python train.py --n_layer=10 --routed_scale=4.9 --n_head=3 --norm_eps=1e-06 --qk_norm=false --init_out_by_depth=true --beta1=0.95 --final_lr_fraction=0.0 --batch_tokens=262144 --dataset="wikipedia_en"
Below are experts of layer 7 (counted from 0) of a mixture-of-experts language model. Rows are named router (the router's row for the expert), up (a neuron's input weights, with its number) and show model dimensions 0-191. Each number is 128 + 24 x the weight over its row's rms, rounded and kept within 0 to 255.
Before each expert's rows: a language model's description of what the expert responds to. This comes from a sample of Wikipedia text that the model never trained on.

# expert 29
What it handles: Counts and number words. Whole numbers and spelled numbers like two, three in records, scores and finals tallies, plus compass words north, south, east.
router [109 104 125 130 142 128 102  62 114 162 134 126  98 143 111 105 175 130 143 131  83 152 117 101 144 113 157 117 152 175 114  92 146 152  80 126  78 141 138 160 111 132 124  64 112 131 114 148 146 119 141 143 132  99 115 124 118 150 113 148 152 136 114 101 162 147 113  97 140 114 156  89 156 125 117 105 117 141 187 105 124 110 141 129 141  88  78 135 146 115 107 135  77 107 131  98  91 102 136 120 123 141 135 160 144 139 133 138 122 131 132 121 123 114 116 139 116  81 139 106 118 121 106 178 135 129 128 159 125 128  82 127 110 131 113  87 125 116 133 183 169 139 103 145 137 171 142 123 130  92 139  96 120 154 109 182 150 172 141 126 158 145 136 177 158 161 119 178 129 141 163 142 103 106 137  58 124 123 148 132 151 138 121 150 134 111 126 126 100 122 129 133]
up0 [104 147 123 117 126 125  90 154 147 115 170 141 127 109 158  98 182 110 148 115 165  87 166 148  96  79 177 143 147  96 125 132 137 130 103  96 146 149 149  95 158  88 127 156 130 173 129 139 148 130 110 136  80 113 106  84 128 135 145  96 140 146 120  77  99  70  97 104 163 112 157 124 129 116 121  93 141 142 128  93 142 116 142 224 154  70 135 126 138 121 115 119 169 140 129 124 150 129 145 132 127 122 129 137 150 118 102 136 122 116 131 144 137 110 130 164 169 137 129 158 112 131 134 128  96 151 171 155 157 136 136 114 159 135 117 134 126 117 156 116 114 106 139 153 149 141 103 112 101 124 139 116 134 156 146 143  85 123 102 123 168 125 130 145 152  95 101 139 125 142 145 111  99  96 152 141 142 130 100  85 148 159 150 133 125 159 158 150 104 154 125 155]

# expert 15
What it handles: Table cell separators. Pipe separators starting or splitting table rows, list semicolons and range dashes between numbers, plus month names in dates.
router [120 133 143  91 117 146 103 133 165 106 156 129 128 151 154 149  78 125 157 156 143  87 107 115 140  79  96 140 116 117 122 153 124 152 106  99 162 131 135 182 129  87  99 150 148 161 131 101 152 130 127 131 120 135  94 100 174  68 147 134 109 149 109 101 161 128  70 116 158 123 110 104 145 174 104 100 102 132 123 186 122 172 151 109 128 105 109 133 118 144 186 121 126 114 118 105 167 146 108 100 117 120 121 134 125  73 118 120 126 132 126 138 128 107 110 141 126 122 136 169 159 164 165 172 148  83 101 113 155 112 141  82 107 129 105 133 113 154 135 112 129 113 170 104 108 164 123 140 144 148 124 111 134 155 109 140 120 120 149  92 112 173 126 155 125 106 147 136 132  96 132 132 139 139 155 130 137 108 118 115  78 128 161  97  96  89 137 123 119 136 159 149]
up0 [100 119 121 123 114 145 154 144 101 150 133 162 147 125  98 112 147 133 118 127 103 105 133 126 142 150  92  82 104 149 109 140 117 144  96 120 136  74 110 194 135 106 113 150 135 119 174 128 125 101 108 186 106 135  94 114 151 142 102 128 119 144 141 137 154 110  86 138 180 136  95 135 114 123 135 128 139 120 148 144  96 151 141 124  98 116 143  96 138 114 122 133 150 150 171 139 154 136 120 111 128 127 122  82  96 100 144 123 134 113  79 122 114 112 148 115 126 113  95 122 121 142 133 118 132 172 148  98 117 117 120  85  55  55 142 129  95 137 148 146 112 112 111 145 133 163 107 152  94  97 168  84 115 131 129 132 157 145  85 118  80 122 129 160 116 149 105 113 115 100  89 118  77 158  97 116 114 125 136 114 137 174 142 146 106 162 151 125  98 131 109 158]

# expert 20
What it handles: Table cell pipes. Pipe separators ending cells in sports results, election and road tables, usually after scores, numbers or names.
router [148 106 130 113 126 156 115 117 148 136 151  78 144 118 144 135 142 150 100 126 150 115  86 112 151 113 143  89 131 107 115 125 140 141 101 108 147 133 113 171 124 147 139 139 113 127  82 129 131 113 160 137  86 115 123 162 108 137  96 127 186 104 148 141 120 134 124 154 152 145 128 158 170 122  99 135 124  90 117  63  90 164 123 160 197 152  70 115 105 120 112 106 110 124 129 140 144 156 115 115 113 144 101  98 124 107 124 117 106 103 125 127 121 143 161 156 123 129 152 120 110 168 173 103 182 151 123 154  99 119  89 130 158 190 150 140 117 140 141 136 143  99 121  82 134 150 150 172 133  87 119 103  84 117 165 103 134 124 149  95 130 101 135 125 114 164 107 102  91 143 119 111 110 107 121 102 124 136 130 118 133 143 171 103 137 135 105  82 163 120 139 161]
up0 [133 153 159 117 192 121  85  90  74 142 133 102 114 126 128 109 145 151 145 119  97 133 153  82 114 121 107 127  83 123 135 172 132 132 129 141 112 139  84 127 127 131 124  99 135 120 132 157  80 156  98 153 136 141 179 142 130 163 136  65 112 124 122 115 137  96 149  95 170 144 119 158 145 130  91 162 144 122 139 134 163 147 128 125 118 120 144 138 130 115 124 175 137 121 129  60 120 111 151  90  82 130 118 129 142 112 103 127 135 101 114  85 131  85 113 131 144 167 126 109 147 128 111 118 102 105 155 108 150 102 121 119 109 108  95 148  80  75 100 133 152  99 117 134 136 152 151 127 132 116 106 129 131 148 109 106 109 136 127 106 160 142 136 119 131  99 114 149 121 123 138 177 138  95 131 121 145 120 150 147 109 135 154 134 108 102 179 105 180  97 115 188]

# expert 46
What it handles: Descriptive modifiers. Adjectives and ordinals before nouns after the or a, such as New, National, Royal, large, Seven in Seven Years' War, 17th.
router [151 138 110 151 132 106 109  71  90 170 118  72 160 139 111  95 128 136 127 146 126 146 141  76 105 143 153  98 158  92 117 123 110 135  94 134  94 122 144 168 103 154 108  76 105 120 116 135 125 119  95 114 203 127 117 105 133 155 186 115 161 160  94 128 138 153 114 104 115 105 143  98 132 116 156 127 161 128 147 127 104 132 121 177 137 106 114 103 175 109  97 131 108 117 150 165 102 104 167 139 116 124 136 136 121 134 128  99 109 169 143  94 148 112 144 157 114 118 102 130  89 148 102 177 163 175 114 150  99 122 130  88 123 106 122 129 131 112 148 112 160 126 138 110 130 163 142 111 109  69 147 109 145 151 112 131 108 136 116 154 153 124 136 109 173 114 127 119 159 129 132 135 110 167 146 133 131 130 136 111 104 101 167 135 120 138  89 145 119 127  98 111]
up0 [116 150 142 113 161 159 118 129 102 131 137 166  88 133 105 144 145  97  82 100 102 112 104 135 110 103 144 129 137  88  96 163 144 197 190 135 138 142 112 131 117 111 141 125 152 104 146 128 121 167  85  87 115 170  93 122 107 145 149 114 142 132  48  93  90 118 119 121 105 104 147 142 113 120 112 124 134 145 104 128 122 109 134 128 127 150  94 132 136  94  87 125 125 142 152 120 116 158  89 117 133 112 126  84 100 131 134 151 118 135 176  67 132 155  96 139 126 123 144 169 126 132 129 113 141 164 143 126  90 155 126  89 110 142 127 137  65 140 152  94 120 132 118 175 142 103 120 113 132 141 140 138 127 119 129 111 163 138  92 109 129 131 122 136 145 146 106 104  86 116 148 131 120 140 127 132 157 159 123  82 111  99 132  86  92 120  90 102  89 120 114 127]